Weights of a small mixture-of-experts language model, trained from scratch on English Wikipedia.
Size: width 224, vocabulary 2048.
Experts: 96 squared ReLU neurons an expert, 6 picks a token, a sigmoid router, a shared expert of 128 neurons.
Training: a variant of Muon for the experts, 586M tokens, 8938 steps.
Below are experts of layer 6 (counted from 0) of a mixture-of-experts language model. Rows are named router (the router's row for the expert), up (a neuron's input weights, with its number) and show model dimensions 112-167. Each number is 128 + 24 x the weight over its row's rms, rounded and kept within 0 to 255. Numbers have three digits each.
Before each expert's rows: "mostly gets" lists some tokens that are sent to it at least half of the time. This comes from a sample of Wikipedia text that the model never trained on.

# expert 51
mostly gets: " W", "qu", " has", " have", " qu", "urr"
router:141112101108139115080164151109105143085121090115194150125111147126099102122092155180172134133143176138126142130125129121108105177156099088130104170129109058144106102103
up0:104116101082148131131148156087151132074136117089112137137105124141170122144106138158106119156136129133127128159123117127116129142130124112092142095148132128117093099117
up1:141107139116134099130160117146116097145159138148126131129108152112125066161098132144173145079120098124144109119118146131143114143169133119082125157125141086116136127139
up2:128122122099132080138107082150131119145136131127099114091151122137122107141119163162124130103121119134160125108138091164105149117154110107126131131098126146158099147116
up3:155135183088156102135158172161148145089149117095161140167120147140146132127141175137152151129144170089095129145174119176132120122130152142123093135136128139125144109124
up4:119122095164153125121080117065120160119148147140116115141117160127125060134115143144158070153135124129136124092135148166169147178157145099124103177117126091135150083121
up5:121141141110142122115130139122119129109146159106154150114146141100124125140156142169127171075146123120178178095133138136127133139127128130101161180146112126137105108139
up6:118147099127145110131112149142094093121153108145153132116150120145136121123116128162128138125127092138133159136140121111142097138153099103131079121102116098137111134098
up7:124138161101117116127143074135114138121136127087144095128112099172103112156087168132135142134132130116167144166173103154115129181165099123151118149129130129101070104066
up8:081095119125111134122155121106147146123108120105152145170107167129109131113093118118133132155118110091104115158113182132081100125098136127172138110121161122122136155083
up9:136130085102162112090139097083125131135087145109138108095115140156138124131105151147142173142141136129115161126093131120136132140147146127122133129106128139144070105151
up10:145122190124142100118134108144114114102095134122169135107122126094133110121121141161132105099103151130159143160084126155151156150172119135136111106165130100109130095114
up11:113119119098096134114123148124117142085126119152161118134113166105115116151162149137170087161143126135108147153138143124138120139159124149080125146118144104141131118132
up12:118135151128122140156162119101145124117134117131127143148122161132093096125114134160189155143142099156173167107095130164153114127149116139138135146122068124159070096109
up13:129139121083087122094114095126161133144156119149134169110140130125112095137141130220140138115140116062092119115116134154148143138140097169107141096136118076155141089114
up14:144127119105150115076153116126125118083143137111127119118083155094120123162153136142142128113124123109114130133112101137144143134132119115138124179122118127187135124108
up15:154099160158162135152162146130099101124139107103138169124095122160147120145146119162152117135149169158145134096145110146151170167138121096140115161142090124156088129106
up16:086108129187143108143129140110099124106138113162148109130140148132099141168095090129158148162129122150133114163120118119129106132158158107138146206138137114110119103089

# expert 58
mostly gets: " His", "levision", "S", " This", "er", " his"
router:161082168133169128114144076105124174154131082153170137134112087102141130136135116130116169177175113121149116136165115139157127172115120160139121129192137143111173161149
up0:151147113104166129137122093123154141127176085139136167099114102083127160123129134150107122162132116131119115157134165131119148137146149127134121097134123107124155122167
up1:075117138158121110121151148102126120142096158127203144114118138148105127136119129127098140156137116149131177158161060105083133121133153147157128114174104179147096158130
up2:148112128173116122134151129109148109127135130170110123102119110121138118149116132157112122153154136119111075130122134105121109157066097132117128164154090099149145139133
up3:127118118083104104115085135137183098199106126140119118128134110119091156175157139139145119125136126130144131099085138115147175139100153129134126126103183095140175122127
up4:109117127142101099134160146143150130088122092174136153144152132156109108117121172116127119147156110146183147101100073135191110125104118099153104130130150128165164167133
up5:184137108113140115166141134098156084075123085156122188110118147116124153148125129132153146145146123161125090143122130149063140143134083173136162132133136133113103210177
up6:093116135110096140109114100103150083171142167169140113130113134155144117148122137128136120099155121146133151121129109128134163163095082131122128122143096125174117178170
up7:146102162161146163143129099147151184158107145155160126138136114101093153144127125136148138115161153104149127153111097099125109180111103126133153147159137087150150131119
up8:114134089076107147171120103142149134134090142134077152151127110132127111130104166140161143085116100067136126135148102098108134098142108109116119158149143130121133169139
up9:130079137111166129134107087118126121135140129129143153113119129116052114137103171120152149113116161138134126119124119106121149149127124150128145141123122124157110140142
up10:079105102121155075132126144125100132085129150107129121146143099144116170104101119134130145135168122120146139138119108138110162141149136153119133112152130091134132160124
up11:188106170112138112124109085118112119100169112107141143136132126169126128159138112162121121150129115100117112126130138159123144117112102118142116113137151116127134166119
up12:131079091127133151130066090126130159141157110121159120146143150119101146142139092133119152106155153126123108139182104152138089139086126107148160116169134117113102118114
up13:084132170086166118113163071124138155113165146175147121173131171100150135120101160106096174130150090119138164100139118157146144130129160119114137172100148094147165140148
up14:152131105113154125094148081126190171102159163136145125138127090161105127152145121085113152156147111160122126120146123125124140182112131119105186108172127152141132190145
up15:154133137145113109097126121112086162137133156120157129104132149103104175188113107134107117143112129123105132128197110108113111149137109160147105142189142119120149208076
up16:115084117145141187121079125149129146119127138121079097118082110152146152164121131126119134139117154124115120175125097110157127132121091131093150133129121150122163142139

# expert 0
mostly gets: " of", "che", " than", " Che", "ó", "he"
router:119146116127091124148145163114128098109167109133085117100178133115123140144131124153093165164156131137121130115124130178131089106104089162142160126121145139123117113090
up0:114135134091085133156120126115120103098145157156087102128145135122099119139088147146112136142117140154144122140195140127117089110145129153190099143106123140073143140135
up1:112171131108133141153124169082108123122168107125133143075137118145113161104122130119124123154110123123156134099134146187132117120136124135098152140128185131128126118105
up2:139141130138115093104129178084097148113142070120125142121136133119171107165098123152150150126125101157139106123111139131121138130160079173147134129138135116129165142118
up3:125142112119129088120139149115108095122162146125114134081149113134105164134110113120120169108123119133135167090102116110159137165119146112123125144149120153148127114115
up4:134082137152104141130152123121130082112107166101100146081118163182131139166121173163140131103115111185146122120133124146157101110115136119143128133114106143128097160121
up5:146126109121124143105168160097125140106121109124127100134138137100120112106127097124175135138149103154155085115168154088140147133173123166162176133139139125153103146129
up6:137145126166111116152152076134108143163133156133101174098129156208079173127116109174126126143140117111129102107113115143120167114110114104110136115068128147109078109133
up7:118135110116190140163126126085133112107096128083094143090133117157127127111128115158166127150096170157139100125104130166106091124119133111099158130147123112142128118118
up8:104136122138138112118132150147137154154122119157078189148113143151140107165122151155122121136169084144094140100140154126142126174160174144119135165113157108148121094159
up9:080142147108132098187130133088150135124140064096140140108148122103170145094139124179112104149168127140093140127127110128148116138135116148141168150092079115103162108075
up10:156093108132146095129152162078142094146155154120139105146128092117124136128117164123140088113156115108134174078162165141126121114116150150176123153120111145156129157074
up11:116136059153122107139130135112102130164124132128107111096155111111163156130111108102102146172125109130122137111144125116115121114153116131108148144113149135128100166129
up12:150137107118146102116123135162158115142127116138123115159203084166112122151141102080124105171140164153097118097101120133135120115091124139138116165094120151175128130104
up13:130117137159131087179166149125118127069099104105137107094092109105159164142131166155132105133149127145148152118150081189132114154148097140144117110129123140159116118102
up14:117147107113126118169128161112139112121147088156110132083122133105132102112072128110114134140145124147132109129110115159158120099155115077145101138106094123091138115143
up15:153133119093119127188121112155161082106112112138070104147120107144135179123097170121119126148134123151095103106110110139161144115087144153090145104123122112175122142137
up16:129121123108133128161096146132113123115131092126147117181165119113102152158095143171146142129130154143107146141091157119188127136157099166127167111129128168112142162135

# expert 85
mostly gets: " par", "|", " Par", " child", "=", "amily"
router:166144111132143160169132120152127107145118114154160135124156126134099130131153112116121141108113098113096119120109136099134118137152138130177136156183126128097123153136
up0:130090129153157104143131110109181118085118122114147137146102089112126116171147160126117117088148135114153132152117162121140124129116140159149150132149141152097123153120
up1:132125152127158083160122157145178116096098148131129131137145134162110139125056120130126119137126085160141115113085147103128145106174135157129158129143149119136113139114
up2:109121148170130102124116075151094102155120139121155163098133118151108115136165115168158131129149118147153098097119084137134112101090116132137120133115141130135093154143
up3:123140128117139081130153109122168087104100120108169119092112122103113142216118135163135149093136124145134139125107162101127141121146143152161103109154170140110137192115
up4:105102139150123116111126108111124136151130151158153158139170137143171108157125121115167170127103120152092118159096123115109096109130082119164164104146111136084100123133
up5:113130153170122152116147113139126104158084120098121124071110114151107117146130118170152090099153083133109145141121126166140173100124097196152161126141115147099113125095
up6:121133118156130117124123094133112118094113177155123124137152169169114120177168109140156148146114142124141131116088171120117117117149162144094166126176117056157117176110
up7:156147091125126101146164120157147075103118139139140170155164134139171142128143125114094129107135137144128086134130126104142089121185119148147198099155160130120072130129
up8:137135131125176069121142086142147085118122163129151104117131120158131080170139133113148118131094137159097138143115145161092105110175121138146185123167122112102086114115
up9:120113129143117094132114134130115093124103135155150117102160119104173128133138111117131155124109049183123172085130166137091111137140155095142174112120132098161111127115
up10:174126062161090130146137130156121111140121119141139163130158112156132160135149146133118141139165106154126125162089128092128144111138135082162146126119125101129136112157
up11:112114145191144124156190146114129145110105160104125149143171124143162120170098117095112138104143135159111124125124140141128132122113133164093144078149165091121107154127
up12:139137068130149121144193116112135115098143131137141138091147128159112160125131129134121156121124144136109115136104123126129134110157143083143104134125119140114094160111
up13:109145133137146102142101148121116121142128161152183114142170166160161123146130159149084135083140131130107088142122143136082146125120150172147158127098130112105141151117
up14:134144111123107096167121104140112057095128117181132166105134127170150116111125116121135137094140132134107135146079141093152113091163091134143153120130167115134119102126
up15:086127099124157143114132131115111101064142140137191133158140174149116132113126135112096169080120145161128122094148162108074190138133139161143160105119143133096096159161
up16:113132120125170129122115118123112142135112122120159154121113121140110072102098136114151143140111105153098135114117160116099119120107080127146119153123082163110101119113

# expert 12
mostly gets: " b", " s", "b", " Best", "B", " B"
router:155087144103141103141144167145137139160167154157135181089117104126094138090131155131156137140152136116138105104151135175097097127122144136128156128143168077097162131113
up0:136074128135136142102158145098145147133126119061102131132131127106129156124155121086125125125126079117128117190082149103092142138130117121104166101146099118130125127098
up1:159115150129128107161142131136130096129157184179155186128136137163158129120143168169164174137063139119135132122107142170118148112136124144151109132107119137128120137114
up2:146078162124149144118101114120152146160156139103163153103138094175086146125150145122126145152186113131148110129134149130142122119103149101146132084166172108127135113129
up3:134117156122159117136175112127130109100115097135158149099125128125150158158126073131175124127158112106142186140099133159075147117134125135107144130140162115095155130137
up4:120110117102124107142141123118111098193095167111141120130149099160115114114131143119103152095106110152114086103148118138110110116121110122135145078110169107170137188117
up5:133118139112120100105113113126146154129136135110158151089156111160117126082122148162173124135141103080129120137117118160112137146093126193124146104134159114114157185112
up6:156131133104163105095124115163121105116125138141158132147129102163160131148135147140143122160172128161132135124110112142104110140113124156122145056167141091130112137097
up7:108105147141137123104135163127123136114123112118177129107130134101105136110100170112136126143115106098127132146107176166097098120120102172143166149174158093104131162109
up8:140132134086074065112142103141148134107146111122134143154157147149169107121159127131189136118128100122154105115141147108150098112178118152116123107150119132099130134141
up9:135136066126135135116111134127085119168155104160087137137133177135144118155115122136135086132152135154137155115129152137139054108137149102146160125110165134126160143097
up10:150148114118161094137111151186115145105096162113146142150087139154085113157134120073140133164109123134127104128136114160087108097088127171151113147102126078132134123124
up11:093145159103141128151107138147145131149189146150121109090176108160123103123153115099150097129103109087114139140122121179116134087086135088148150115185109100098183111097
up12:153096144112119109138162152137138116117091134159161139144157099152115152143173120131106162134150143076138115127165151116118161147137138138130118126076114119150115150117
up13:162131146116123107136121116109140105135126175122146193111148094113092119097141145115155117165138103149156106121087128160120137200131065111160146158129113076125129138105
up14:135115132146094104108161150126138124092127163121143142101074113148117131131131116152109122150140150145149110160085141135141120133198111133110145090135145147132139119111
up15:099101159117096123155119086168170126167175133148126162099127123153088148118126113139159119117119127170120109144090104127095118121134139129151135139171111134141164125093
up16:159102175157118100073097098123156133122144151146164137113151105137102132160122129171167133107141093131121171102124131137120091103136120104111135102128151116112165145116

# expert 94
mostly gets: " K", "K", " k", " H", " G", " V"
router:100148135173057137122121136149141121147084132160150094137082160098132108104106138143119135149113118113117112126116155122137135145139114139143146155144139102146105137149
up0:143126104175092131095099099137166143157100138133126114121095133135114164119088120123115099149120131128121116117126114109148163112117140130099153104125165116179144140138
up1:125154112121136138097129142124116111155110130166098098165102164111124103121085124152137146135125135169142125163163129131125144096172145142080196141136135097133106104159
up2:095187167154113077127153106166183124128124141117101134131174129119111122148140148159120142108128144150106136139082110134145068130116114123101122152104121135134117164118
up3:111145135140132088112142105122144139148170163118147137101094076136135105144104161131111129122117126112098135118164160176120109104137091138108103098111125122088099141135
up4:108098117139117132118146116074158090097093136130161140108117150133121121133107144112151101137147175117146159116111153145091150153120151130125152163113090068149145112141
up5:138077124177127169126115120116095119097136126094143115105117103111113121155108143121104121145103121119167133145157183160160161104156143138123160102124129088113163107098
up6:170077162130105091171119110145143101123101100098118188166129099139141155133057126104132121124115133128150128139128145096115139125140126109089136127143133085108142144098
up7:120115127124134109148085090126145121119117107123153143136139173139153132110115119155144170075106132135147091084079110117133162142151152135095140155172146146124150121125
up8:106178153159109138130081106101107147132159098161161146146107145100111140152129109142164152126146144096073127180148127159107125137147123087135164140145138080127130159123
up9:079125109186137109108152127101133144115102151132157148125121133128121162128109160132148118126143151151151159177100187156122134131201118149148137096138114096112124109106
up10:125150178187123088138168121095122123095101162095140159117154138083094152103148098163140099152178143177150082149092117154121149148192092089133134101152152115147131099144
up11:125124117142152075122100133141144080165125185093126144152109115100098095083086192153134143137080155121110160118123145150122148149126120150110109141130160176145116170137
up12:122132168171111111154133129131127084128113153124112159136112103135108091074133151144130145137166161139177150128093100167146106151089138177162155145139140168168120137118
up13:061159134143076115096153089124128105191079148132123127114095108154096145124127176148177093150130117122120100146123124162159124124137128152142119148177121131160115109132
up14:089125144134172105106088085174097125124089153137140153116110118113110105141077139135139122145107157126140134072100152141131137168139147108099128126156170089150139129078
up15:147157155156107109129139146129141125093097126130112161127153130117140113114115145182147125163122127125129078138121130176110126211147140167133132128178159118155136120110
up16:107113130146183118105089118103150124112111155117142152164076143130146139131069143096083093117151136116132114126127169167131153117154122144124178072121151120122162087147

# expert 50
mostly gets: " S", " A", " B", " E", " based", " T"
router:131120138072137095143121183111115156122115123104123103143065115152105125111155148104139131098110131138133163127111150108158117151126140153089128092157169149161131112149
up0:125132125061153136126092096120128128099095134120103131156194155109128115135155138167109115140168127145132133127143142173151113132132158097101134126115144122144140140105
up1:137137186161166087093095137134087160126130177122104113084115070156130121130115137135145080132166158109110151114111111136151129153155104086056121125157154133120075109141
up2:096144145123117137113111135131155125156140110077133110144100124148125140138134129149119115113083123144167111116127140107134162169083117103152164110146162170132161154111
up3:108121128096150112134132111121103088062111143103131130110133107148129115092122159128146104117158139120133157171127167100137112170145145144085143083164165108126151045143
up4:129133142133135133118098146132122113118144151120110113116124143158149123133122151139114145132106128182187162100092164096141085109111136144109123160134134144153123128135
up5:120122160087135081104109147106102132116090118147158111119137152109122103148126114141127155110106132144143155091124134099139139124156158164100159146123139137103114164175
up6:127143125141157075101102123120129125093100119111146121159125146125122146121113116114125097127182129142100147183193113150146153135127105117125101107136130134121157105140
up7:098138141082130123141130143115101126087150120095136130162114136168108090113128143125121099119112137160132164135118144133156116109156110173113090081102134095124130127136
up8:126129158085139134102085083139163145142109132135116131187098111186079144120131156131154162134145110159166117091101103148106137112098181102099137065128136109141132155110
up9:119103163110158082114111097120179105152199132109139121175085082140161105116101159090126137097135099154125151132147139123184141158174124126125134099120145121134109092115
up10:095123128132127081129146135125104097129116152116162140137106097188105114139143136110148138114092140084122153120187146128133122110113105186141153145121088147103109140166
up11:112115167111086095125110118130135109087157119115150123128144142166106104110103143115154129133105113131125110132127198151173102152166149134103130093132134119115151125154
up12:138131117119118112087083093123173124142124156102153103154094121139048130154114106160140118110136144138112119125161128148146064126126075162102153100144130142122177109149
up13:152117168114124127158101131124146114132167117160100166141101165175081116123094117113136146108112124155114150160093154139113107131141147098136112135167146122115154145116
up14:131131117102142086114133166096171134114112154125114125115112114183121156154136143126143126117115091145110115163096128081116139095135147134139134090158214122156134154110
up15:107104126149110108142112098118107136120124130139116136127112065100138152109117146144150149113140184126142133135139110125152142133144119161140134141067120146130102146144
up16:135105136142123142102132151118126122152132109123141103149100098122129146102138142127132132106118122140130139179141107130184100124138118133086142120136099163156123134158

# expert 102
mostly gets: " fl", " Bl", " bl", " Gl", "l", " Dr"
router:132152122112142118128145182108105140104146116112167107091181126153115132125126146130152140133164169112161107160054145128129085140113075128132140142118067075099105123150
up0:130099141085142116136137150085146107173165126107118101154142125134101161142088177112179107162131101140132126128111158158129118147089097113103138153107112090155087146112
up1:130096090075124113153118133113134112128121180140146100071113111174117137191146162125145082121142165139149126165083134109132136155080115135140110089103148164119125149138
up2:121102102108155117122106136118096142115096133136207136102101122110114118112115133149153138140102146143153096137108143099125108130103139130128142103128099086138091112130
up3:123153146117129085136098149060148121113112136137127076138138110118101100141152153122124128113146176112157116154105174142154112076061129111113147103124103067143115165109
up4:125125120079161127098124128143160140096167107082117150086147136176138111137106141062104091102142122144134108129099112108143149078179134122103140114109131120123110123118
up5:124148120105157103118137121096127098101141087128139113067102116140103118122121113158119109127122139125137121132124104091129130120138162109133119075161072160130096130119
up6:147147104102160096165165146137141118112190108093170144115147106110159164113125159160154115139137121163100162137099125130137120147079102106098135119119165101147086099169
up7:067083142099130125150137116149142139111152131111144127119094120148122126108104080115100139139133132106126113158047108139089110149121086102128140147154095110157141120134
up8:119142161094162045111114145127154108123114136117110148135129119168140124163106166133165102121134127120140118108087108151140150105136102149173108117160087087089111126088
up9:107143142156154099141145152145138119139150156104156132136125088088079145161116111121149115140130103146076100125087134120146131083076076114176120115079116131125116104147
up10:077130147157171155140134124123119093135140140122132116114149142100114078107107122113131164074139125155171135120085100138109126135136086106148140129112104137116114148115
up11:132143140090156144119163139069165175083136134154170175154126153121151098155124166139189169163128147136139136149094119116138172174113145152114127093104110114130078151118
up12:129136126117134106138149045111174096131136144095195094100115107143136098182121136142149145113144132140107135179109123124123095129116099111158109148154100109083084088116
up13:109091135098178125120097114167148137101157116090154118101127085147123131146151143171102154129149127147111110170138143132149123125174104131158109112125090124129149100114
up14:145135163119119125172138147112160141128148105096139155131114113112158141142102134140171142122160155116116083149082101135130137117105162179097130076122096121142093109094
up15:148137155123102118128117128091123119121146131054098112131081166175140123158058184119089137149107107135123125091056157085141121146139125117127191091140105120158096134128
up16:099119164138141086166128115141099125134160179105144168083110123167137091139089148109153119103112180115144090166057115108161123091140129106140157111147158122118109143064

# expert 96
mostly gets: "The", "ri", "ut", "it", " However", " The"
router:076094112075163119100141158074093131140107127119118068153114140126080157134157103136129112153145148153120101170128115163110123101145127161127121104127157119121147137114
up0:111135125135165101110172163118139144154135129078151135153127150082092135150148107130099134105085138202150152173127086138132183147113159122115114103106158132109171139100
up1:096103129094139087117098128163133132140114132128105124136108148170070167150146115136101093153109188100129145129148118111137140091090152157122111127137169115129119133131
up2:153166147114124120146148072130126122111142120116128135154156094121117133113109166125114160117126124129136138128123139142155120141181099151132114156149157147141128073109
up3:138105077106141119123127156153107062145141090108117108107132120110110137135113132114118107156162152179095097128078105121136136142175099091115146103095147133120118121087
up4:120141165140132134105109103139104114108135139155148138130109107101109131106143115126117156108127161139146122141151097158160170113057094153138161140126115109101133136130
up5:098155152164127102122138109136131145146136130109144128117145124162142113109127115133118122126151138113094179136140147136097111146154155142109159128174147106119171136095
up6:079092129106152109161154137128088139156172122120133125121091163153147139148137174099116102127101128182119097134171114166107107140140136118150125081129175153122114142146
up7:140108161083121143169105098136131114145113119119143102117090150133114154159121126138115139152142174146085159106161101159129119112137088183148158123159157143125064125113
up8:088091123127119125103124126102116128119146107123129103116126143173134132132122157184177106086107162095123107144168126099082114169133121160127120160135160100158116119120
up9:077119168112111103098099142137152112105099147144133123130123137179132161133120071145105101144143126089108161116119118150173117129130123144141119151169091123091177133116
up10:115109147110140129158141109168139153109128122127145140159113112103116153178135090121144125102093118145132120130119198180125131102129113158118124106157155108097125155113
up11:128115147125114100136116164129141132079140111137156103089112181157178151118122167170114094128081128162127124128147116129138138142121148157102118156097150158120140192085
up12:154100117110176140123151148127143134090137115084054116125144108139078146132141169144104142136119100120101080152168125121185150146135115113095151129156124119083092172096
up13:106128128148140151136127122070139165095195138144108075126127159139127125157128137118085116118155124138120126121104133114142117112135097156141176118168202146156146136098
up14:104132100098102094110127139114130121132115136091135078151126161138156167126115178139093090165178169185122156125088122096129118120123093129085089103117187146154126127130
up15:116098082111155103108099137085123079073123141112116102140118120179100117141125160114098133122156108121147110163141153135089155156137132178174094127170138134140153137110
up16:127126157122093139143212118131137134126129135151103110127120123141093169137127138152142131141145122129109117160154110130153133153152152133108107148152126142173129161101

# expert 109
mostly gets: " an", "f", "An", "The", " An", " The"
router:146129111138134099095142151129108101103128106109150156132108128114081124139105109140099152135122116109147115144113139113120125143092147168129138091138111159164141123100
up0:113169107146175089068145145153106112129137141126163114106126145145157101160152111179113107131161138149137150161138088138105153093113151116095119095172127139169142121096
up1:102137128134130112140144134135111084108128087167130132119102150136105080174149130116139121135109077104117118120071105129127105148142147142102170101148113163150116133113
up2:137175158119129121106126100094119131120157086135146134111124153131094153159121168135158085147124135138141110136093149127116178101136151128109168127132103093124147143091
up3:116134085155125113127153171087087097112104113167134128108122136140136100114104150153156130111102096108122146149112125101136110115108170138108107092126166118157134187117
up4:123174081078144122133108163163115135119155111074137149111153176123114115148111135144112146127113117140176075114148131178096147169106088165129136135133137115133116147119
up5:145145130157143139145085142129131072108089118124086140135122163131127124117103092124102183100094142130149139168113138143087112108161112139179144115152141115128149129110
up6:092142133154124079093123136093101131112156124156125170122115161100133111135108124136124146125114121147101111143134134127139140151137142136167118155130114178162149150092
up7:153102118157157110103187105101159101114095115101150128109135097118153125125086140157130109109144117144164125082109098106143145130142130106087125108114146155149142110096
up8:142183099106125114136155204115125108120161121142126103076144089126139134176109124149076123102111113148099122111119116093165115139106120116161115080138131115106166137116
up9:143176147167142113108100154114171102102124108087145141093113122132154110138120128128178131115110168133088170113136133104112137132079135164155114120137081170154156163113
up10:095126123150085095082122155109121120131094130131169142165129120124123121144125122171131133111140116144123123135078151104096098120126140140098108138156118137157138136120
up11:111103129118126098174162160145114121118124120131163111113128162147093086136120124112126165136178142139147139112160068135098133131076092096109122098084115135100142157159
up12:117134119078113122140114112111116119138187133149123094090145115117074124165151152087148106150144137140116106126107106151146111129166097172157166144132144051157169137093
up13:102108131140110121164143142100095094137145121138142105134133122148119110132073076173145112129149158129101134115087175105126165175116098135132134129158153145124159120081
up14:112148126147183120108142096110107103116150125131142123117156108152153093130125114135119112144114071101115145126106099125157136097101138086090150122154154163134149130083
up15:117162073151150085117123141144147092073165103120145149100136116128116132121117138158118111086100101104116097148119171126155110119131173110176130082185135085103173115062
up16:132122171083172149106098128142139135119121113147170165109122150145127117152108128145132095140091137133153121145110103100175142125094160148132175123165090102134118116128

# expert 14
mostly gets: " the", " its", " their", " her", " there", "The"
router:112095132157148149166124162121137141122113116178121129144130128132124185123142125125163132110136133134146138136129111132118149131127100158130114141088135170135132141118
up0:080129160153135136098124101117146119142173115127109115145137120186139145108108161123169151138129140145162103156125104157133149141142117118166173102131127131130112121094
up1:083159112128151087110115165137137105124136104133117120135136117167118125138138112170109149120107136091123148143120130155116154155128132125112100125104168123104121147107
up2:134116120154151132152063128106129194140136122134100140085126150126127151159137123149129145143109148175125153162143133090124130126115108165148132117096184100182165136100
up3:141125130120195161196126114092136134135162112117129102141133130176160180110088120114098124156159117154158138153067115166110131143140118111152113103169152144136141136123
up4:137076095095148150137120125161121112152125137141114162127165130161156159159133132159082097121113109125092136131115091160151094128155127112169111126144121102129102159127
up5:090110096133167114097097138101123144132155158136124117119109098146126097204152131151172108117098141104172125112128140143143123096145105117125139109153121143131149128108
up6:111124092126104140146104156122172146137125112129105159127184137137114132152134162163111130156095136148156102121149110136094166135103128165079135120132152121136126109098
up7:056158135144168082129125164098112099116121122136155127152158096172140198154149113119107163145109139150125127110094156104124127130134118128138133153081120181117133127126
up8:127102141179133125176164153134116161115113146127149141111127115163133145184169133131166169120166130103161108105146103199145119138143118146125127162136099132123128185169
up9:105084157179178154157166141129126128119131140137123179128121139151146148170137142099103128170117171096147107114162115148155105099144104140135151104156145133143139179115
up10:133154130114183139091124155110093124164167143173124132081106134124147169191114156135120127141149119131139138113129131147127140109147105125130127120085167162126133152091
up11:152135126157139129134092138115155142116165152145119128102123123111132178162116141123161166162107078114127117123148136125147141150162106134144133120137137109075107114154
up12:106116096138124141123106144106119125120185127120158138141132160110109155161134127148165146107134130124087159167121102151146121124169058123139152134148113199121106133111
up13:100140152139116148186114128132132192105185141154121117126124163134110146127095126120115175163142117128114152157119114153095106127161089108133143155180121104150102160125
up14:147155138159188149133124126152115129126162168101103149133107078179147175153128145137097158102107132144154102177099150123078162123144123139134160096162151168144145138104
up15:126112140111139123099104135095162098163108129131129150084130133152125143116152152124117117137115097126113102150159177190079145130140111131143086096129154098138136138128
up16:155137103108127099120124128124097117135126096102127152138149086110122161156126102126131118083151152180171143158136113117110148118184105094109140138127112098136122146125

# expert 91
mostly gets: " out", "ac", "it", "th", " up", " However"
router:096086133082097133137153125113108125102138137150168107113088106137105162131150104166112123165112150159123126125142103131139105091125129113129113149141137140106130123114
up0:070123108113107105095090137141114085132141122148142134150096136153143171143114120093129135151109098200136158100154109092115127124152153142154144135131112125148129109108
up1:107184106135136098145133075135116105116102142144149119136118130158126142172107079146109145168103159175099125111116082110143116134136145102065151127143149089111116137138
up2:103124156119134098128147110095130123104147117152089156165123106125116151116117128179123121075110179151092108126147109141113144145145132142081114155153167074107084138121
up3:107137160148175089128109164111133113084130114166161142099111138178104129119084142156137159143110132149141139115108135146116147127110070110136118152138125125137072087148
up4:134157099135121121140102137134132080118121127107139137101085137166121118144155113140119139158100114130129125138136134146109116124136096134084097100111134120104086128131
up5:102157154125083112154079073130132144131112134115087132127123099116123114132130150099123121114135105144106137152158121144162065083100118101131156129118105113115147123148
up6:076083160162138125117153140123122111152084139135150115130135091171140142151168133154158138169107125143095117152151125128153122131136132140136136121107128175087138113118
up7:149081187150142111149154115092117120106155111166108109114097112105109135120132137152114163114121147139131134104130109137086090163151140102116128143127164121139108125142
up8:137130129120109111162118137104137092084143129133144115131112154145098115125148156121126152144114103137144121139126149131127116118153077125123114183154104139113119141119
up9:085101118104114133152164113130116119132161130192153127091126133162086136143119129172134171130121129155091119159134166133131183077184112124077105125126139124104125096092
up10:083086125125063154121104131152105092131154140109149116107124112136113150102134119131120100111107106153132142156111129146096102197099147128136111098183150163126113171124
up11:129125099104122109132132109104100083082136120152140146111128132132087137172181134119134114128152133115114103113151150143134080116110167129127120116155101122107118115124
up12:134093183076156107144115126106140103105099118160154102101118117127102130151160095168122101129126137163107107088137118167115109116141166122123115116119094116161132114060
up13:113106101101122133149126152106133094092172133143144150156123124133108131137166135143120141113124125153122130095155088164127156103143090121095135109147148103111159147107
up14:132138164121132115132111129165136150118184116121138123124066160141117151148153152131144129096108117130113123146153157165152150100149164124134146124111092173087134139104
up15:092104102149122106122135158100118148122122143170155161117117141120102148124086133155144101141150102148141129105137118114101145097172111110105158152137141135094150147120
up16:139147134129130118149151083141106155087111107165105128097117106150093142148130108185173123067158150177089129133122178143112153126126125096119106133174163110184082169106